config.yaml
n_layer: 14
d_model: 512
lr_head: 0.00337
Below are experts of layer 9 (counted from 0) of a mixture-of-experts language model. Rows are named router (the router's row for the expert), down (a neuron's output weights, with its number) and show model dimensions 0-255. Each number is 128 + 32 x the weight over its row's rms, rounded and kept within 0 to 255. Numbers have three digits each.
After each expert's rows: "raises" lists some tokens whose logits its average output raises strongly, later layers aside. This comes from a sample of Wikipedia text that the model never trained on.

# expert 7
router:117102106160133101172158140101061072132126179077121081113178169105151151118114120097162172153131125125104139129082184006121089120136179156097166166142169128131066151203153149150114104123154095136121124177092086112135098143155139153117126104063130124122139097130130145138153156196106153114100151177166152134160132136100105113131115104129106089116114203106159120106110118090172127113135155132136172136150113113113102164129145144166149100180078120135099127133121145166082127098143165089098213114143145117080156163107081107114139110126156116159188192178145135109119107171144201083159097137087177138080182134113105093070136127192158100188183070159145116140081081113133167074048168107111149105084116074078058154119134140062165111151148084101086100093109122128127133082128134
down1:124146094132057131136112171141125111051148206161102108117152139122136155106125094087112095170156138098153079125089127096121117123050116186153055090142138092109088057108092169131120151171121096139146108154071089131120137101117116129073154121140128132111146142140104099162127112127127101110127202067172116096098167087121161119110082150101131131103135054122138101161211068099112123090165129158080065187119089217108073140116086173147108103139126122139115126091198147163066185101112097132115151156139173132134112119144124135135126138147092115126111136165068147079097099131129106108116177130131124163139134075070123161069099139130124167104153124109132124093100194073127079139150235140106149137146133125131064141205101171120106081143126108136104121082139154075201132138120155
down2:102149074113143157127173131135159143042200162135143157111118127091214150080110079189119106053122114098092130079160128151129080110163205093137145159130186125140062158105195102119031116124104102112150077139144109123168099173096164130191178089189057130089145096172180132143159144127150127147065142123140141113116171104128158077105137107154119116107121128140161165201180152124119132109096158136126206034143134144108151128123118191138062125109063126145101142194143172142162135132203133143167128127162175124083125143130145123085124172163096115102159206132142059120111089127120146108123120091172112126155124125079141123132102149132124118143152116132134170201176119153099106097121119091140142141167136123110115155088097134131133153103139109106128145100060140223104084052197168
down3:133195072141129155087109158050155059157086083123122156156108197111077162159086157056134134168159137131106162141099190137124088114169115133127156142166088105095111126136167136102138162100112168120185050129105109169107144095139118088133149161134144095167066138141131079165140166104121102149116128155075053127104118093140106127174176095164159093119122145160102135095146176075173141118175124136103111146124145150122114083066169070082102167131172098123171124155097077098100151105126118123134096096118133166127114087171119187145140096096140113121101057132139067102153114122151126132093125077142124122135068186132130058180150074109162116130167156151143100101126123133129134136066160144078154119070166062137173067191152133107091162116125192095094138147152117103096210158119129
down4:129091199140146098150127187088177118075121122070135154084176175114160138111171121096095129150154133122164128147070104101128151089077207125125113181153143111100170147201185138126125114114143140138152101145164112145197099134090155059128144098156086119165184101148118100104167163153157110102126059161139190159066108137108141107115186121149121109130150176092085133083148162106136119123090122168165188123133120088144181139116122160125082131163119107173117126135122122133092074116125069109126165111100171141180100119135126127083059141109118153073186133154191131144063111086064126168131080122143100102103138077084057112162077046123059097074177060145136158124150079116071149162171136067131103175098138082113101144153156107146172133100162090121097146123104096184136143089200155
down5:164101122153117157131134127134136145085134140121137166111129084183072089062117113121157127089126101130047119234176032133136156170159142158171094113141143184172113093122129110119146113100090128144047162091079132123160113118127170122104134155186108132094105059147112181096153158145132152145148163143162094134096170078173121136111063107063122163116130090128082087131127141163118072172090096098124061088130167103133106118150084106109126114147166109150127129164153105130141076159140091091145140174145164159125102088144152117134147106190146126187070121089108107115125110178130108140079121175177171144136148074148137162083122132125046150107119062112146169130164100113098110181130136131129142104114148176160145127136101192158076092102098134049118147095042157091154115196111142
down6:117139102039153118157080145115094157150142144144142060144074187146121065138113122133072159099159108112179157117066103118121079107116091125143150138167149186163142108099127158153096109144129150166132128155121142134116114064062145135086152091219114093107103110147170148058084167140121097112097128173159172173093137049110153052146147086134104109138094090158147122134144099154206136182121162105116181150152098116173110209158141106120144135151147170168091116098067109091087147171117126123103122148076103128166117087164175154118157134143106116147110146173136167144145096129120138141094192067096127088110130140136130093136149147139140134104087165171172105173084149111140143122089131083125146111137121099137131103096153132187122139085103136076140080168103124092076134106130110
down7:158072115108121143129057115153132144124170092109110152038151062142124106049122107129142158117159065132159115087090137103151119148158071160204119152086111116100156077135094126106097130080118125127095153073131143149130184138143137143120147075139136069178087128099168089104057148105136173153124131110106175141108164189136136130131111155100091113109099138153024165155117129105145091128061115141079146117115093116117137128137101133116074143081166158178097100115118154108141159115052119163147102120113050129172117099177152134078127139117106137115150106123118090176072147121117111135164079080069062088157123100115129194161097128087081126083132163108125123116156134156125152096126136151140175169174085088145098116159135133117192148081119168092154109183109124103130130100131107
down8:115117206120105148142171160165176156105120149160117175163100132125105120174088095117075095117112179131205151097104093118155080159120137100148146128097151183155169143075106135117123126119102135094125061103111117110128151110083119103173140157121081174150087198102126142119067157152097105138089177089099084103083136089144140116162141122167118163128161177139125152128131137159099156135193087101115137172081113152140137177115123095117097138080106082094088156076144136161146129109124173083109120092137091079099088087144081105183126107119082096140116180129172231100143135112142172159139172090126117094120109034052115125137075151133163133163073087139142120110140148104141141138162120142141178121132151184143097107108133123133109201134148183153121084107146086158119150140116193
raises: " ", "\n", "\n\n", " Succeeded"

# expert 24
router:132143120170160099175138097091032114140169103118116094114100094126143172106155097179142178147166097118115166087113167060145143125206138157138165125096099151103104131178147137114086134191115096156110083216173102098164118121150175094115179098119098165148106069087097173181139158093125094105057139146150090180110104138071086094120091085156128093092130142092128144113186142061103145113110115133073135107137068094195111116102164107105146150074106193105112179142145105174108108182221162113136183109117123145117129180164075163109159116115159166121175158095127158128094106185100155117137093119196183096101109146166143128141121097114129129165095087189172083098084070135134138126106190115129114078103088099119109186162105138097127098135092153136108129113097143126091105096118058
down2:123118094061106117146104119143136108129142139152104124110095161160126100081123142093120103121133168151056128136127113132126166114124091102177115124125116139087116103126140120105156096144121122118166138161135060096142070106148113107203085111103100201138161140064085169141115126070159147079152154108090155142123160079160082104121117217123089124187142078109175123121109105140082098139149116078166161203114065119085133106140113161111112130153112149167113119101076211125178150108088149110106141042094117116100136132099094100104084140160109082051039168139113125144119166057174090142163176161096114135122113112073114150169117120223144123138183167139148106170137100189114130143151112088132123128160102128108126151093108110154107085096148112137179117120166033131137141093182113
down3:146158102109100141137127169136097138057172123156082120138104123143096164100140097086126101120173107096076091125176137137129130119134143097165161100148161132179123123169133127172154127127074107207115142107112134135182124113156097124157114163124181094139101101196113182140125104169090122112154142114091143141102169154124145112134135127194121146113122065099199100129164165188094106099145131128087090238125134138121193155128129153149113117089094099087069111096110100121090169135100134095138134215122108122120091163182130135159122133092099189124131134125107107113154140190173136131105118128071122145097083137142159139156092142144146123156158139124085137091156131111143123164071097123141107165155120067130118128097139122147153153078127119040102077140153110131124093123136158
down4:092127107124106158161118128085104186159138131136135082084142102127124091144099160087094103083149098184160129149137101144078154169100122095063102187143117102138095097067114123139065158122130159087164115105091085135145085172129105076139112154153146174123125158127121101105148101190165212147165095078181149089049114133092132100187167101188055111103104121156151158077108134170188155130130046118139142128125194156111109117073146146143147056093142095130090195092142140141152147150140107143139141156096114140196088112110164092133144108120148088104100169191085102127169157121083106173127106149143081109155126113144107156107132124140089141126121101110154120160113095111149082167070089089155108182106148123119126134121128106085133062115165152144122073160107154128153130057085220
down5:125170079106037101163171131138119157155095105100149158101082082096087144091160137167165117088110155165092099134114119056171085085137160100105133138191130055134150161131127136116060140100153150157120175111173169164107145154143139108125082188142155173150147192155131145183163128126148095078179168101133147153163106105125092093070099127094104129119081081107106064135150167130104152096115117139151122166139093099124096149109030082134120143152182134112150109133095156116120102169150105157144136131118140151115139095111158157133130152133141107193096124138125144158163150069151110163133142101177165080104079154125116161138130077114138188129158156080109140081097115121051144095087155134121138143127122175107139111127135092113152090132191067125106111155144121150145134141119111
down6:128164108063166186105160119148110126118154113086171161089148070132107196183134140119117127110168114151109115141140104159117163107118057076144112075139132130136163181155117102125080139126148148112159128167149106176128114132129123097124129156131156084083158115128068140084197092135153115174156115134095114153139141148145128096143110112135110074154141041150213133154106112136098112160106169146121158133069134092119063115125143197091116189120123139177097151175129093127174147192060116124170110164203078146178132145077115099098151112100168151074123127128100097150130144130135156154074111159100148084131153155100085149130075129060098069129121134159164071178156183133109169110058121128135075139160146170134141074131116114157158093119148112119168076099201116153127075111131155
down7:154086139139111126131149127100031137082129135138163205185046148151106131157150121113119110126064141102109129136133085111126077149118165142157100108129135132125128088106124091124115165159131108069153134126129085138088080070083124148142124111143144094124125096127156068124092068106096146137159162161112126160101161157118133148094137116129146111167159083115135138170098089115152049156109151098148130106118149073128161124131115133137185135158096140120135104144166114121145175137158127089127168173146061107159165112127137134101149157116123124128105135172139093115148174100021137149143200163146086133187104165166098118151122156169131082145142182166078136122139100159078150138046165086132074107144166149167094106126080141137169096136120131112117144132075117137123122156141120
down8:154155147151173179156120140136126121090157133168108141079193103121123144220155115184204112101140116142135113124135061124088169078111135120127101140108110082124144177146135110066177168121087146128121144087113139127096145146070126122123095159146166149142121144071074107205115113090113096154142096112115095137077157088127114073110153165079100151110158094098102108099136165166137164162106173166134189171095130113106153137173077159058159104123143105173128157129083087100115129158145092166162144080131070096161163168109104046089133112161106109114147072156113133122156113077081117153148139136122128072067101139065108065160082119104131113138142135131141145149098160120148122144069134134116105127177134162101158088140175114184115178098120132151167129087146105124156122084144125
down9:131105106149119174107101180113088054162123140164167100165071128146178181147125120136165129105144166102113117152135103097129067108115125143091099131115173131135115124040091106149156118147103110131167146144152140130168117169096108157099181089097154102127124111086057079101160141125102133151159116133138141170161143164173120062080050154198110123100118096148085042159175070104118141114107135120074080203108159077120168155140134133116183140128096182104110122115168169163144163129165178170070059123141057179151107122108133155161094120074149148128141111148123125181089086100132100147113153113096169149153137129139101122146150135060161196176059128156130126126075147170104186111146102138149095138188141118115102112124146135134091134144069106131114101186131138127128104150157112
raises: " the", " a", " June", " The", " January", " March"

# expert 26
router:140169094168136091165163122111087090105133153104122108063145089139140179102137124138106157144135120142145154143082138123130089166147135149198161126127149136115137130184124131147102146185123106128087057183136157078155163125108155120141098110089098140080171114169156140147182149149159141084119140159136115153118174127089104165153133111089150115091055169116174122115126119122109177104149168162064156060132100162116124133151178099112149106097121081129104146083172110153124117121153187137203189128119125135118123139111107158144125118078152155157147139121126100095117089177133191095170101122126120171074132155113143139101123137141134071110156157142178112112096087127117112076097142066112141097085113128095059182169148117108130064153134119138124131092133106170126193087161076
down3:119105133077158129119160189121102133089073162103059156108128186084111167099128117128056095091120152161106114154120093133171127124135075134131146134173136107093093144120101182147110142168169128095097116102121098171110114100103096178151141131156159135103143103121147116128111119135133087177076183093120098104175200097184147098102098127123154100130129059125153081172124044095119139175148123133102078111138150117181136083128108120113137151145126152130164092115163138100146077110122128129163085255131120174143144144107155093130129098119153147140108143173205153164120087143066089165129111096166130138137140087114113117120131194099112078125144143097157129187139136158129147158147166145115135133179181160177159124096086174104109106092124148136097102123173141147073137148166142
down4:117119181134148175117188123070122143170185124135088126212123174117137104167133145108138154129124113138136161157108139113142160108108135142141209108131148178080100110149103156149128160134209089129147147201144110083117114079115145168158104113052126136163137050117125117141129081140130099111093127114111128145127124125110160120064189123155064119146120172112190143054087096124139116127118102088143150132123117105124085103143121114100208119084168126128091083129095099166124086119155080056171182058151144151146120133124115140126084122099158123163129146139126145122124155123129182127132152105127102097171156166165127152206140140104140123082162155129129135148135140137117136157066153164126083130186126122121106106176176124117175138093161105090147104180067192136181111148199201
down5:052145067160184130133156109147160130141133076135047089092153131168119123144128137103100129175094117154139144102140067138167112151154119156159133159087168155172101106157113150111143182147132083112169141118136094114154160130083071109117129073147135115136164099114113186151086074117173044163140125113097131094112231113113169151117080157125135106165121132093106124187160178188114152107111099153110180088127144129128118133096125193095112104082111153156148116139146079139140127081176133160179133119101141150172119058173168156095115127149075107130141095143130109157165109116110126081229144118129114102143139136099101119129119154073062137064110174080111171178128111137108110120154075069118152171134140104109122100162130116095176114105123099113076119085176118072134160120105111
down6:158126143117193155122101071112104086090111162109191138128146171126120095096118111209136153065152099094118085157163151083164160100076113167106121127094139080115096190113113162204182110123120126111094123149086165143133097117084099135077118088149125177155098158071077145088152146106163121112157155110156113168156077110131147070172098143164192151089128118094080138139092147180164121108169131077085168167124090098143163157133138106138115182167127082142140128152086108117157173157138217154136083148171150038131102104135105191148113137084137092098128131119133094146186093220171105116121120150178137143067125119130146125115139191116090183117099150107106114099155129195154126140163094116176125153150149131150118059122113147147171080079098119142158150070128133077141116118120144
down7:146142123167211122141149142151171077147124236173130136121123099118096085113177151068099080120122090087106147119105081138131133135146131067099154141116044155112139140088148148119089154130170132179125140090120166138145079076141098116118149088104143157141120111162173109127167106134091149083148131116036073111091117142106094106134143120143139114113136108100088095139082065077134135101101121124136133196077088145139095084084108103097129101151175158111168088139119138201119094159141109128104173026105173123103147118107151071067161111175100154123159100091162095158120079093147118179122099156163105111143050056127117101137177099115142142167093063107140174176068152118050102126128060152157151115138112080101116074132133135126124130130115131071134147115082110132182119144094099
down8:129128159144103127157162089115065112123130144137144124141136104103122138146117147104142081094115095159120101127090124117107087088098112120147088147157117140110149080160133123139127211101164115134094162119140131194085126142152125101185119101155128092141132162183140059102132119212119149121183173153114112161133139115183152146112086093155131097141127122120118078144190097132109127127147159134087113080131105142107159136146110130143157097150091089152110176098105149115095166104140089168188113159169076120127114128111131147166106140161124104040111129085172123114170047144100122122198192164071171160169082138174128138116151209098129126083084180159099170130112104198120075120196139165148178165121109158173113173091108170101064116078131185115113124106160162069102092128171156
down9:136168146219142140121172122144143158144132095142153153172124108131109143136189143103177077140090102122129127095102143159176140180107129146094081154069168080045149124125157127111141087119144139120165124159167116139157112118173153153079077144083105129152085116044091120136116143077122113104148133173121063199166103151118139133136131143115120114118068179094128159108090132127128101150136057141161241131131197154114100140103091125075167193194185118093165159138119130120147117120122109153168120138077126159091134120130116170126128114174052101142147165185163130123153140077021153085149117073097127152159092108177119118146140146090083129119126149150095111112163149076158129125104163141130072166160140119115112137172134097085183142141148140169111097174132127117188135144186172
down10:146119127113192173178111133086079134094164060136196154196119148144192102120102109112094050158095094154143117172123112098176150166115111159156142099140165161106122106150149108147155121080101111155151100098123162153150081167149110116128110177169097125081126086150137165140110106112121113097117149165126101186121168102133175155132120173100105119149113124117097120162168206184161186147122081161137157100129098081106118123156081159079109185123066122155155134099172101058164129076114205142136125123109120133148122069171162090203141125111074132144126137160097090197135106129051143108122165117090138117143086160122136093104071173076104075137160140117132141101123182078139135113134172091085128171164109135179167131113145142179108179081147101211124153114201153082107104116159128
raises: " or", " and", "nd"

# expert 35
router:092150145180138101129136146131018045090127164118120138130123139179109118075149127129138147134183101092140159114170151148084091140154170134155173076060098166097121114105157153149112183171124134138070098163159148091140107070126184150040144125070100150091080140140129176168177159186119151082105143132156088179136093151096088139141167163087126080102144151059192142124107088104143193069143158122103140161129108130136154143095109096086172068108135107114082126138140130200126147125150130085132191124188137086113123162169099073158130124094130141151146161138104149078083116159098163077082121160108128189112182093125132181097154097121114082121186122169188143098095088108111193123129168132082152130128120115090104157121090142098181053165130115097182157138092091172170138119099124
down3:061120117162092144120125104126166133195112089139134138179106107148100219079135109144108114089140103121182135111149167156120098127131119111110116178183101109135119149122167128130133086110106105126132107157150136147106103143054143079180102172114119105200095189135115153129171200146101100107075171141135149072086098147145119089121160144120084170135140103071130115131102112086166119126121121072168120143105148121095114124091019098164157143150110112084101083120159148075155131164095144155139156143131095143109165076075104066086114108087148085134115113087106124129164132207241172166089131114091141170090117172154114132129138179151059127148131118106112113127115128113113161092120122160089166056093122088108123084102164090111060105159131084099132145147123108093083073104168095
down4:130066119079118121142162121110189120178168088125153133127127105168160141106125164126137131133128100116153149116135168131127114168168154132126041092139170170169149108073098137131148058141166124121171112110180121115163095194156082143151174134147153124137160156115102065028152108144058132151126101154098138080143092111102095115140158130140123125143132130147097146131113143158095158167115160159135121158149192122094165134125134122119130089107128123140184181155075083154168154169099188117146084202147076127110163111113116121095150096124161118091197149131102123175194138126045124143109125127151104066183167069169134152136207128057164125155105151151143148134138155129129155159147158095162153209081135097117153068123164147164150153115089106107167123098136186119093136077174191
down5:161111094148149121094120103154152147132085109170105184124121090154139112191213104097085078087138127113084112097122155114127084125048102146109135173119121135166171160136110136163117096109135147121147098100154122149117130095194157157134137104103068118098092150091133101109086202106080079118203102132143139130135089122160143108112055148123095153131160123114107083097141092147173125107078122141165099073076132084190097112136162166148104086202165160095079122074046118100113153106082130168132118063126045092128057109110117140141080125109123165123094127114094131152145096103111148103068220138130061157137093152137102138126027102135117173113102174189162130168132140132192118078151103098177144130093147106117146111194072057127116091179077210113105136178117172138117171088138132
down6:127125118127127174135081095078198142181074118146085101107091183147128082141067087152143097142115136100152132154188117166164142120070136096154106177104070092140094085158145163162101097107076117168050153151128140114066188198156119135123148128144125141153164150100134171123130111026196087070089088144094109181094141137110134124069113140085134144128124120111077117113139129090123129095123113137118108073106151133148077101143151112129113148132150155149129081094149127082096144162121087161155087115148163121122087068114172144122146132153119150196177100091086067124119106125068193134155115148128042142097101176149131209134159171126111086125125120143130118105165154139091065156080117143104142124114138155140177097139162113183148173133090142113098142162120142158107140187144136
down7:158169196150145128139141119104119150143122110109144141119128084105164162132098123141147159103107165135132129115099099063087167126137092149156160060166129113197123120145143119148067163155198104083128086116105158175103140152100087126107108082156140144062180110135111099105129111151117137117115104139166108109195110148181188136147074144154104079121127161107132146166133145134076120112175136144087178123126098146125118119091126089124132147132160132128157109065075120169179106129121124148105137204107187080176197160151124177149189107113170103128103176095086182125129132172105145133137094121078122119154122135168163161132142176103179174171178176158145110100121083122141123123114129161127097139142162082132135146116079121089171144160152065109125090162079112149121135080161121
down8:079137138120129135105181117121063110152163136106102132129102121110149121183126150088087124122142087116150103148128131175144124117147141085100115147174110140147137129103133094169127167154088156150081071119050156118127135147155137141169140104088131118152113166134138095126111132154125094157133183111176129135094152190099115110159155115083139110118108087136148060179163136109144142164089126016095071126125143093165170069123142063075211143117123158160123130089117131101152144129191151125162095238086110103169131118131148122092100187082103118154111165166109138139143171119128108140151161105087127178135130150145096103071142123138118168163085115122049149183157147116107140139113118177087129076146138103184110117164124142162158086086112173126121098141102169156150132141115169
down9:157112149147087103118114115079100118098056131216092162147119116106156144148123087077155155109140129147141090169133067147142165122113125110089112148092085128140150109099072118122124147142102142042137111087113167080143136131155122088075079210111137105147116100116148147098072177122067124119085186134112125138151147092093110138129121114148138182076144093074093113164101077125128119208142101215100105077101135145171119175152070058123130121109159164138118119114106196083119112107184131134152110068133113112061067106135148176094084098149116149178097133136161112144150114141197112163085098111187127107104104141143101097101163176098113133128121129165176142147126202124163133128145115125115123107108108122097132147086109172142163108091106135134111110070108131115147113153125082
down10:096161117181075123138159102130140141132108090177122111132102084099076092091131130127147154208118126113147139163138101086149121083143108121090109044130087130072123089153078144142116137152131149137128082105101080109057075150124105165114162145135145197165092111142116136078146099068146203050185163085160068197184140093150191088128150113132085131156136070125150152144101089148132128115144096151144117156189167134129126134045160084112186121103086117136152168097071160105144186142087187141113123135170143099193131151155150160125098135080180184178042154090131133109189133094096103129158138135175117131120135156175145159156188094109135091180114115080101115108118140084105122113103181145130173101103152173132121160114111201120150091115139144148133109059154095103142149153146131
raises: "The", "In", "=="

# expert 36
router:084114171175203108138157129092054084161143125112112113103151095134092130093104103129102109114136075117101149122059195117122091168164121126141172141143127129142131117152175145161097192117116092179090140180113105132155156093147175129109112122099140146118192130144134174126159172166137109109127128125127062138150116121072117152093137101144093097137133180093134167092084061099125152119112195052098182044125124094102095151102141117096156104105108106081120152133159120154085179130117163117164146112162156105092153168176084097110184153100171139139156179095146091104094148159134160096123115140118161134071132133214178163131130126170185077128169109137173107091069091172105110097091146120087166088122116100089086135180096117057114108156153058096157114138107126127132117069101081
down0:144138141111129099084096096129180059142107099116078128132120127124155131159111090108163135185150070119119182149072105147156125189085162081112156094130144149149161127138186123152173069163114135192123090183173152124116170132142112220078179177113086154131055152172125125124063094150173111197138158166101162230134133103158143095104124141123101136067149101132124108108151159198085101169145125135104125120089151128137137093117130182135098166131110179187123120068085078122080125164142155118166118119136155157078164128136134162113090154138143096097165125133158103086102124111142139160124168119147144125149071129135110172127129171140176085120125109151194154152150155118133125119220160042119089138145172140113082081178121096192100102172152178134095106116135126151144159177111103
down1:090145161125127135114127146092135104131138077123157107110146096139113154123162156148099140173124108122106144144135166154149143155124113145162125136146113123089171112125064109123150155134134180112178132086147146139152076068134093106098135104148177143181128096191104147090171121152106132175109140181095147149149178134167098123109156136115135182182153134047154091124152097145141135133126159180104098093144084160137143124097152111170134142119106082143159109140096138154183147173112103124144157099150168220165189120130167116168105115118124152176085125140092147175130130125179131186204136140103105158131130099082147172120147137128122109103194112090105122157165117112097107148166074164182112114165122181075195098099156132147054113109098116128115129053127140146095181175067086
down2:111172166092146214163146095160104185157152118106097156164110118072130121109141126131117133211148109171173138153122138079125215162149134107094087071155093149083160171215103097174139146102162155069133151110138142154168165159116100130127148097160169085122110183159145126143125123158110100094131107134131134134074118188163129124158100140131136089132097162071136127183131114171205127176099130135095141149118116177156154096135174157118109172070090123090162055088125112153078131120089131076128127054138107141130135135108194121143078150159118131130129159126136134116102074072074165183164132167121120090111118150172152092089111105090155126139088141067090102086135178149103098172164074120106121186116116167130100108100120156155134187080084169152143154124159156149143097127064084
down3:160177157117135096093080175123093090193149103108117110128139086166152114077100100203112099120124127137119159116079123090161142114132098130091103140107154074171142130103151088139138106079117126100103082136153142103124100143147136114091114127090119141121171139096165113134095110172158100087126151162100149155111079116125091120155133119175121125180176199100130088143113088113070097123141120028075141155126176089149140082139136181131100099128135117170115110125188132132102131098149179100086122210107171115130091093163117162128078133180129123171214139148144186148107120128093101090137189063147133090100181129149127138188106124118149098184118110122153174180141110139200161087133111120102102126167173118116141162134164096106143115072073096133144094170185114201107158096123129
down4:128129169092132114223131083188136171092157143105162117142154107091075230097132177058139137139161135115118068112159166104158124189133119182205172110142116142133104122154114080177103157096097150213142090167038125101176206088137116171121077098145183112075145164119134139111127143079190142122164104145165087108136095079144079126132116112156152177198107131148135157149112121168098150113091114138148174101134141090113101073158163165076141105155122147116089138072164158115103129156060149134155154151159140151068136114140110118165156137145194155071135132165144116138173079172203119160110129103122088142122190089150129167116098159173122109146089118117161142076118121166187095095119085165149168149149106183196147130137128136115117087133153172111116160115122120104116144116133061
down5:130121136116119145084130135105117093101174115111143184149148140101186152112118144135052126133146129126102193099094147166143208164157129159127125104147122164173138126121047105112144162113131165123125163045152075132179141099142055100210143132152109088152182111125103163125102127156121134146101136185171140134093155142109050139096137129202134091147138198076131119171068090137090134105169153067192182085134116171096087141183077152122119134141093108129162055095119105185135110120157154073098165040205095131159119109151152120064075076078100095103122110148118110162132162123181091099109138149135082136161151163135101141163089133099137111115105117155162116148126093114156127090123119094129130181208163170087133114088126156130151144050127161144138135134139133125086148102080112
down6:135103119148121206065127151129082128126076122100128135108055118105156120160118103145157175111115154132091076046053063133095111115183113102154088171105146134127118055090194161145140146138192082071143119106149164158055156136137129125071142135129168106148075098131126167109210119100089144099170094126068155120164191167144142110149146142136117170126142169090144124124116151183103192140096094121102098141114170156120098105081100121153094148178143082181165072172160163142122101131179105141139115100111150139178109088074113161155156173130122157124170123120060144167091153178100099104138150074099103131097126161123137109156158148154129176128121113163102099087136137149157140119124134135180132115066138135131117135131186043157139104147125135130069084164099171196130108110151131
down7:080163140137157165131098125150133103176135168152081144106099108145154162176126152119026122178162091201099122121117137083166120111169080118119131165121117157083135151102142123162171063100120102105165113116139216102209122130121172100148105104109126124101147203153149101104166139169157104107189076093039076114133111103113153083123130084100135158106163148157072097170187139122123106154100142091116051188186115053088143128131108139156128117146150124117168104110151149115082122103117171141074133098132103132102154072133138179063144115147104190071099147122176140099130128127123106120125135183127126118095151107126114094134126093142140132120143123126141165149165129182178137116162105084164132128058151102105164100151130123105101163196206125148150155158084105186128161121075127
raises: " original", " first", " same", " latter", " last"

# expert 22
router:071086125130158136156147096116030094074160182096106101129129076139092111099091131170155157116084108138091085116183154080171136138110191139135156104114141119128100153145217136072128166163149155157106117169138113128170097107166188159113158144088104140070147112117102149116140164121100122096095171132138136149177128145034145098120129125145127111090101181068148120162135141056164150113133158140084153072096090102153112143120168119087149117077146087147099112140155120163097158198239161123107148073175153124145086180193113127180144137108136136176179106128146100078150148170154169133091123132096184159086152081169148121115148122161191121177169128135171112101133104092120130116121204093125192131108136124127056167123151180105151086165143098073142092050098151139130132113133131
down0:127135095090065174209141164099132139129152137151103139097124111148121110082148158083175083095101167190080160151138120151201169133088116104123124134099077105113157122173097129131071113127088102135119104108132142127184101083075106178150093120080115176078164164103111142116148199165123129118109178088122147051131133141151146140100155124158127074096157045076094126113105110157094064189130150169173145093111113145149143122109045149150133151095152066092110127135100111107145178085106066127110077135130135146100148179146112182127122140139141146121148116140105122122167187131136129141136114164167090135119103191153128106106106090123152115106091080175097126127074163115141134144138117179181166146103139122134119116132122125159124127071119147092130098142135076113124117135104166
down1:194106085167151094069067140137152178177131105127158093120144172129128132238085042140134128145147128150116124162145165050085128167149102153107084128120126115152139133066150155111151131105132088131156194156126109141133175120106145132142145151163132124151117032213083087136147113150127087101175117120122110111093076150175126105108172161088082174149165072151108201110142147140146155136143130104101082144114104149141106226117083136080105105119120157109107068139144112134121103136150158159146113100098116160171147102079124160151116155129081128142086149090172134063145091154139148100117074091133176143054118114162128125183113147149140145115129127140128091115092179169084129138093146137095091186105131037113119152145194161123081105116127111140119144129171196133077114168097120
down2:133134145096074162169166090136116121111055110114131092133072118122119170139115125148100061155096141148128084148141073134109138118101142132059104104033130053120116144165126126050182126172156154157156138115190089149135107108099153101170104109149140163084064110131134106167121120101091104169112075103109183092129156104107104120063112151099162135110102159157125087147171113165090154170147132156097116069129145121142164101156102145167099139122126177139205156169140136196137109108139076165093082142138074134150183151089194155126116108184162111189099153178095099134154119109154124158127145157069131161120067138132090108094139150146129072118123126149101058139136113161149096090095113074078106132131163179123154130097189112101066082130111125136108103105148115096136141176122144
down3:128164183118154129131122179122080184061120074174155146095101138117120092112143070131164149104157151125119081196151103159132162129125192045050128104106093143134090090092171085157103066053109122148097130087082151145132103232147126105203105135137124102138073110137099106123118110079169144116127202141136126112150150148065220157093106150168108106073120155118072171113190120154102118071096157171173154115126150111158110077103159155144099182105107124109154117125125171147149111116084070113094095146141145124196106147151085148112081087144106157174174103111156117110121099127090158132177143112105103112156094164162132117103118150085135102106146126101136157110159188073110106163116112147098168145152117161107146116050127119118173123158126086132145132135085144145126090121155150
down4:109149062110137122113083118197128097072102139098082141119115092080124137114136095105130137145181152177172130153093133137134167132098124150145085151137151132098166133145156146086110165116117139099111133126111084125105126131121103104144158106138111126096100080116117115117103146114062147063147129120093109155163189130112112080154076104070158133091101118167097104139126114141126083167186151224076110077115118119127146190203111131180164138157045152149096101130138109104184161119155156179104156064134109126110126108184152140126142154096138133140075107114165117110098090110100115146134142158100117160097099146062133124170165076157111184125101126083158117115135167105119121101186152163142095125129105139147100126132113146104102167177107145136125139164125126094152178214153121
down5:128165142112138144097156132107143164142149111080130098128160129163167071118134146117121168137068155182107169114091182165136095150105134129145114106144096170173173141133133139108106128141097106050159179154052143090124093107101118100094168147140177128199114110174170070055163079157147133065110111182099159158145130139134106122135110122094103060141084175120098151094179052153143125131159091073102137159155123150157137123092132106132176150140114075108092128165169155135139115086172096126149161103110111132130118099086105126070074118098169126156145146100096180106095119115084115066205148137124142142140141128135092161161131148117073133122110124111056111203079116154155111142112131148159149162120151064126143141129103118128094156135072178139175134171143101143142163146118111
down6:153123042167160112144106209144161126137065083109079121068110106131040131188185133104131192127127114147141085128077133124103095046101137134123097170108156097139165155183104121166167133157170128118167117126151142140073095130110131149108130103176140150146127120149117081156146129198100127115117064132057091148108094095120113080082128174082099188109057115118116084128159129137108149121113147175058118069162133183095134181083115178117034133129146134166108144188150157125167137129112080150138082145159107093135118095122144162088107129180057126157151083137100107152150114145193105111119098170126132093092158060139125146117102207158131161092175075117100091158135139145087100126096103156157154151094114083123145102134128144096083158083172085142166103060152116149101082158103169
down7:166105079111126139153148145151122132153165193141158170095127162078098072112081150078102145114118141128130114116059171129135112051147120136176134098136098072116062148149104152109096113071095108092139089102114161110150117173124142120154132119056108156080125145141138110173112093023155155123165058095068124103178122121131152098111077145147136182194182124162112131127175162082212138109069095088107182143150168157175116113138115122108161129148114144129127129156108087073202143142113095187127178143125151112145134108127150152088129090097155111164139120141165101111127102129114138195108163164106165075096098002109088128109141108148136155125128119093134180109149158223121080154131175117107105089151135127144116139169071161141128113109125183130163175119077105067086153137126118
raises: " the", " a", " major", " their", " its", " his"